config.toml
n_layer = 10
d_model = 384
n_experts = 24
experts_per_token = 2
d_expert = 80
d_shared_expert = 320
activation = "swiglu"
moe_layers = [0, 1, 2, 3, 4, 5, 6, 7, 8, 9]
router_score = "sigmoid"
normalize_top_k = true
routed_scale = 1.41
balance_loss = 0.00477
balance_bias = false
init_std_router = 0.00953
lr_router = 0.000522
vocab_size = 5906
norm = "rmsnorm"
norm_eps = 1e-05
tie_embeddings = "early"
optimizer = "soap_variant"
lr = 0.00198
beta1 = 0.95
beta2 = 0.95
grad_clip = 1.0
batch_tokens = [16384, 32768, 65536, 131072]
seq_len = 1024
train_tokens = 270300000
steps = 5246
dataset = "wikipedia_en"
Below are experts of layer 5 (counted from 0) of a mixture-of-experts language model. Rows are named router (the router's row for the expert), gate (a neuron's input weights, with its number), up (a neuron's input weights, with its number) and show model dimensions 0-191. Each number is 128 + 32 x the weight over its row's rms, rounded and kept within 0 to 255. Numbers have three digits each.
Before each expert's rows: a language model's description of what the expert responds to. This comes from a sample of Wikipedia text that the model never trained on.

# expert 12
What it handles: Verbs and event nouns in biographies and sports narratives after he or was, such as won, began, went, started, played, season.
router:149129115156092131131140150140224152151158107143162132081153120130080118128099137123011153118135087149145107100145168128141145107132118106128195116122109154099136227121121109092078081109110081112125131128161104087157087110163115156100064117105153100186104140132101116150099127091105139144068231101179126093124132128109163086238145124127140066188133131145132165051167153065144137156097150104131117088142138094080097140080099069148127141108082120179115161148143096154146088130147085244106101165137151026117139172162147172162143153117104107143108134101145123157104127145138078080
gate0:056063100138130122145124125145122142121171147164155163114093131156135141158127149166166122144088107150158102087129147192124143137087141089144136111123116178092088168141143150106123099124098136126087039127155119130160145182119043106145097120156119133172089048110084179136139140118117155152194121099172105136165101145143074147156122066143124139162131150135142103104078102160111167124129139059133140135105181132088082113110156025154112112093127145135155150148149132128097145109126164141096114121207152119105177138061183160098163096160171078139089120138101153178067118135083107084
up0:172175178094127177135115146146109115136084122090138105137194127094073083086073138083106131148109146137148117118154051057149054120155110138125132179151157079123190130141100121239148115162164175173147136173137175159098142136153146129134146142084121169103130157148171113175111135157115116118105114116082138112161120166081124142116193142127154120117098143133087146154152159103110122110123151188100121148123081156131142128108022176079113102147158115174129151113070102127137128139118172151109159111143102157128130151124154112145081132079097148084122115113117121114146211122174127175
gate1:129121088162116154099164137115098120130134122108099123117139135102118136137093042122126090091125132153099133091145193178101142093113132084149118100161106125135130142168125118129130137129136142174094255080131210093112123171137142133141125142067129070139183136151096162129104100129088136093124137129125081094154144134149133135150167142111134147132116076082115129127172162128130123115173125100104085139193139162122149141154136072110112155164117089134077115091158127074153128170089143175100159112138142043093186138129211172108176104162156124081005142082142161097138191129112141119
up1:130088143133127043161165157078104145121123136074175134109153140135114126164140087142082075124076114111167184094163155039115141109126097136190175132192106111084111120079095017160088134136100155101169124137164186120189082122134196197147134125127025118119135159122081146152080139098107110095142130096123110118136093162128108139074168084115102124099138117128106141168093129064123176106133114076133108127135136151072079140180115102130171108117113115100159083120165148126128100094128123134117124155139100120138139154108165149154064078156136132063113113121135143172167159161151154182

# expert 19
What it handles: Nouns naming institutions, roles and kin, such as government, Minister, father, Council, and final noun pieces like chap-ter, b-ishop.
router:182097124103070147178120173128240157184142136120187129135149102121096053103122101130083185056148101117182098111139137114146137131124146132112223138154126158085117206127157150129142089147125102142119126140139135085126117123130117157153102084116111140154104169140113139112145110107148082141097145153163123092139118159107124088209141125091155065172120147146162161116128165108112141099101143117076127083120162073117116135136113108176133142094052114197131207136128105175125111110135124158141084136160135063088152158153166149138149126084159159120116117113110109130128160141181078083
gate4:110098134115131131125075126203096117109112083106119162138135127103130177049108141159115152146170135117085024146066143152155177088142121161134118135135103156133161125118145109177129149141098095131166149156154126110090103160146111107145114098063093116136070189139191125086155135090104089151173122125119112130135059096163129150117159157049167101140126119135159084136171069172181131154088134142129118161112172117103123146147148173163203102115109110144090141132131142094079148131111072084124098079096123104078120200118159125158113110054201165117155091145149103153142187120079072121
up4:126104165134108082100114088094067149082146127138123107104171117100117120145108188140111147134132070107103165127100113103107128149172083112162084164112124153182123207163131167141054068161147110158065166142117199215133066051116151129107069110154129106067115112042125146097095134142141105104172126087136145157130138105114145117134164145159111160143098112088102143092079198100136153098110147152141145090105184137118138149136107114138113141136143138111148093142133095137139096141167175116121134148053140118169158139164101123133117128147143142143077060145131091147138157122095125169
gate5:155060125127124132098083119081152155175159117073141111114112150127159145184154077153145157118175093109156094119098195098109134179116111121140150163105138085139116144165104163112108101132194208141103137125171123115108130113177113159049124188109121131165177192101128104077099080158165109086076132125149100081145135130135079167148090131139065109157111136122168159105076145133061080099151137167055026133143147074131122169099089076139057089111130114081070165156109079146129156096139134172176125150104145157149130086110067112105131131097124107143136115103195132110102145118157148091
up5:119120074193118182114110133140173077110104113212157142101132121180165071167146106081135142128133161114065141081100138131100114115141059084080115133091153121154136138110105139148159121098132098109103082115123130135120092083105139142123136132165134169099063108197116112127059131121140137146166106098137107097111118092091189094124148109121173112140151156133160112142102137108148093174111174153098119098102132129118163161095116128165180115211163128083116132101073158104106098106152135108184137152079131169128070085137133117149157081128105072125123108133214077074180153133056102182

# expert 5
What it handles: Word-starting fragments of common words such as cont, expl, imp, sc, plus the, and, his, and 's in running prose.
router:126125120134091121171131138127160138154132126128183126110121097129087094123092116121073199088167067162163124062125174147077155140166123084136199131111162151071126177142140122073084130142125083128140129125109155109129086181054142158135131128132107127179065129116117114150150119109151132099041209127197108137142160146140112091146144155175112093207100095142128126098143137111177148142110146103116183108130122094178087132117125086127216173073123138137140142126127063140130134110161095153096097154143134097108167164177143129159141112149150135125072116125109114150139130148136042079
gate0:149142172082038159119134068141147117123211124093109151115163135144105046107089118113132179090145104117108166110154087131117121167108136084166117094136131111111067158124074068181103128144143108133118152140174215125131178114080086141159108066085151170122109161163120046180107156140145114087099138086199164080155135111148138130139137092092165142132122102133080131150129186176179090170146172159148174063126097161200198117075077165182155137139117125135136125144143072121137117141167097142136095120187162115088128146160129172185110101131181170137060071102132124130111151124142101133
up0:158041121133116126149129119109144123079125128133137129123089152090155117153050161138116168117197145174101183165153098093124134172126210108165090073148115122057087135121108051155104131162079078122155098117124101100097112107105126102162115089108181158106115168112135121127161115145108157111187121076148118098127111155134153127121153063154111131132124161096101073220083111152197144215140163154149103136130142148255194131161110160071189132131116127155071089142115118125125127112130134107093120173136143117113137162174110102131105095128157150147116094150078133142163120083110077167
gate1:093116110161085105143124177151151137088154131121082123154162150115131171118135223152136138104168126070082066121111143102101122168175150130122131124128122124171139127191083149148119121143125116097102099112103091150140119090141097096021101129100110180132110150169114138120088143128133109099111129071201095089152147131224163147101052112160112127133142127131118109093150107133090137160100118154114136126139151123135075170099138145179163158104126078152143149112136145124150077076132144166063080137082122137164093169134178069119130117150130124157079176168106166110165076128126114120
up1:132137173093104173094172147126128063179056095143159138128096090142103107202086147149090105161078113170152123147125112168164101072117093158095133123095117110100146131084154145162132087113097112165124062175153126178159160125091149136100145151140119130125144117148153149078180174134109181133143109103106163172110102103101146118165179162151196194158099118151125135119111136155130195124168139090132127144056127124129199123111129141103110142143140085181144125140139101149202120128070084120150125187101158136130146137120156201118105143113107102105148154134165202136162150107092123126

# expert 6
What it handles: Digits and year tokens in dates, tables and career lists (2015, 194-7, 1960-s), plus middle pieces of set terms like CO-V-ID.
router:097155139134086153146177183152190176171142157145161093075109108138106109116139129122087142113093085128223126118195169186127164161105123186114240128119135169102130164150121113107143103203124079161148168135126124102104129134091158189118120154082095119164123170164129138139107105117151096140058187129143128089180137158118093128209138153143171066185140141091143185133127159121149167091102147139118163072135143010132119118106091074176168149091096138186156173133133105173166110135132127172108082157094172105137152116165159173128123154095162147150101139100132124126132154188132117121
gate0:123069145134095100102191149162175169174149149075124143148093142084112115147087117080130121167114107124130089143142060093166111091156150138168153097140113143127141151110142113117035133122098125091141086131161076107159078133191163117115120117140151140079178189126138113156159158139143129106099182102161116119109151061184156078125174122118115118154173115120134161168114138106105129151059166086111151186153142038040130135062128103184097152130131129081137059153167144097112093121070165182129139153121111098175121127179077076109100137113144140117149192163118067139161115160088115121
up0:139145057090141119125113076106119099137143130143126129181130155159124173067202079142108133115102145171072093158082093147129101132125058159167124153128131134159112140155091092151146186101138094159116179180117174089148188097072148133073164156119177085159077156139152169111163104149153121127092117174144130123128134149080096096114108118097149127118096114091130071109119185099165132130146153152081017093147123154133124158158119132104189089097138177197135117131089102182184139112093109139120162119108121131130142147054130144105110130086104102095124100095138183236102152147119182122
gate1:091145147141130106152144088141132136127171111157149149126138125093105145098123132102156175161160107076126077105174131084147130095133150113103111173125137199071202153041164157086205150135138149175130097074089118130112122088100112149157113120093191164136081149209112110083101084111178101139094148097110157144129166147127064158107140114170168131142135179180132098115194165118210096076155166129141134135151107117092167116109167139156097120089146137148157163049134116133159068110087141145113125170121174127098145180143215130084084108152152059119163147118132148100107131114102121116
up1:172099179112099130091087160137108112132178119074165115131120166178102106153144052138083133157140153155141141149101083125116143142105146143127152096083095168189092127175173137147118082178168157125147144123145160078147150172148109197163218166138162150157192114089119103157093153165124145134137084113178168164147149095136143161102154188110092099136152142191184163038126103081050116143149153100143128126104134103097100172083119080124048117168094108117101169161114130146106233168177153146121129147117095116195144117172106142172105111123092166161161153131124125134190118116098149115

# expert 17
What it handles: The verbs is, was, are, be, been, can and may, plus as, usually after a subject noun at sentence start.
router:152134128085094128157123163140193150132173148145160132089127101133124110095123121165061161109139097122178113090173123130144130108130106099144188098130119138090164182105106111123120094137118098136121137135162146088154115161113157096135066121104156112149103129140095160102169122101130126127089179100165164102149118131129172121142111171164144082249123105120085132075159176098164116116109132106133139099138146090148104124075103092178141148098101109158121128155137109150201134152164126255106105141143145092104167188175154153158102150093160172110147150115128139107114145189175088078
gate0:149059157079160141135120155127124177124091157125122152092155120178083124155081214152129126127124112099142104069128112100135164101124109128119141111125159054131120072118209177144126110136126118121160098083162068146084134127095171091206126102139152166103164086118162174136112115107182075168162108145161137137189162083091125237114205127086110102140202060112079135110199138159169104124013105082135120124086156130134074140122161157099156189188110104140122144162165159113124128096130131124142117096134130111155145136121167147149115158100096199170107136136121100142169165149140131147
up0:051105104094126140117161168104122116161143105171158152146127141072175149138135028068140133136190157106137146088127161173146102178171154135108103152090166142115124130078109112167105163140137144123072117117148171067133176131189135133059159197069113096131102161161114133156115104146095169120137154097108117103094145171144103089132098106174152168086110196141177145105074090136092145097202178142139169142155146134125166165088118104156121107102137144189063179157130111133137151169149099074112082143076128131128129102126145148122182143093167107122048070142142182139128141134090111133
gate1:129148104074075159161128124107156130166134191118149090118100154121111088150204112114108154070093129121170125113074144122108133106115164127117136195096128078133112111143126105085132098138173155189124093125134089119177105124094123198156142093123141160096111084122120156126158156111128129096134137045133104158181107124134115137104146084173160130162197121151081209065207091145159127085140160146117123148097141099182182145073119124105086116129102087178125159166138113101122144092094132086097130091142144117092104092166118178156138167095146141155117106109107127150153164115148083100
up1:152157121096110140157108150122145132190105191128123179099132127134119123168163123140098130090109120133180134115094071097138087047121127129094135086119096086144162132167122087084131109083145170150121044127121137145189162176147155167191165141117202154105167080152159137090160142121079099087117118069168098112160098068162072129088149109168131162157146134103096139006154119154121141127139139140179115163136135109190178142115121114104161110114122131176120129127090164079165183123140112125102137092145123130104180116128105196182140143108150112138124091115122162148127171141152107108

# expert 18
What it handles: Suffix pieces ending nouns and verbs in running prose, such as -s, -ed, -ations, -ities, plus used and them.
router:118119165128103146170139162149203179170139117109169117096123092146114091133078137137071209078135065125128067071139143141133144117118111068154255097120150143086133172096142144155124047157154083159124136089146142101102123117083111136118075099105114130145125160168096129130135126116095139110100188130139099078136150128136142110181133100117190114188112153167125129107162136127153158135073137161104093072068156083095084137110073080188152146075071132153107169118104124188162106136178130186124126153130168049099195153133162173152143133090126132118107142119149105159145151138144114123
gate4:121070092150109143079150071164169133187152198099136145140102088108094125088152104153184110098126185154100069182153112209119146115129125137151102145164090168114103128136120078074156074135074079119140142113137154092153099137135095129146123078177145104136105151138112099132095177075086114109125089176134136136179067163125097142145114141132173096131123101126180135129138135100112095157188142179150065149086192103093139122122106121134111178147097088167124112131103145117090137175138130140088167134143150056112176092110134168132075198060163150091150126114183153105123075132074151102
up4:095153199115141143125107152102107105129119093083103103160129125138157148095127215165103111134124150052149181097122099085141102113059145192174096073123160105124167110123125194187103215133156197134102119190101095103107138099089150199109120156101104101154158150121174172121140100167163103109113117101101103136031160111109142118108127115131084150127098147111096170154123158128174164095092146138127103118130099153157156096125134149102186131131125160086082102160129116131128136091101099124202115122102129147111090109164072041160208118100118119150125074126120128131113125120151114129
gate5:109121159104120092064131074141161106135104114169154093092153188143129112164178144173121136124110125124087067109091127109140139116106082170057110112144115068123166129148083105089149081120137052109143105135131144140150141151099150160122076172140123102141127136075173135176103084150160121099186113097132100126198178220136140131127100124154194181127099115131144130123163201157148125136142137174126125124089082142111074142156101111108109159112137199134086098124103140091068103137096135156124094124094134073159175133105150178157117081090156157133143093132146102153115164112123159077
up5:102104042096137104141108156107124086149124158088114157063149140121151152113053127076128112094098154123092167132138133137069100113120129116144054138079145086169108107095181191109122158175133177110081135101096135113141128090111127088143143132119136149110141086144117137154146087096121087133121081122117130141137150184187132138077183147089149139117125133112150072121167113077191079109057136133065135169114060137151092149074207101113108112143109150150105083151155180170157169151117182130139191104122136132099094174105085201096216193169174147193146124107068106095148122152153121106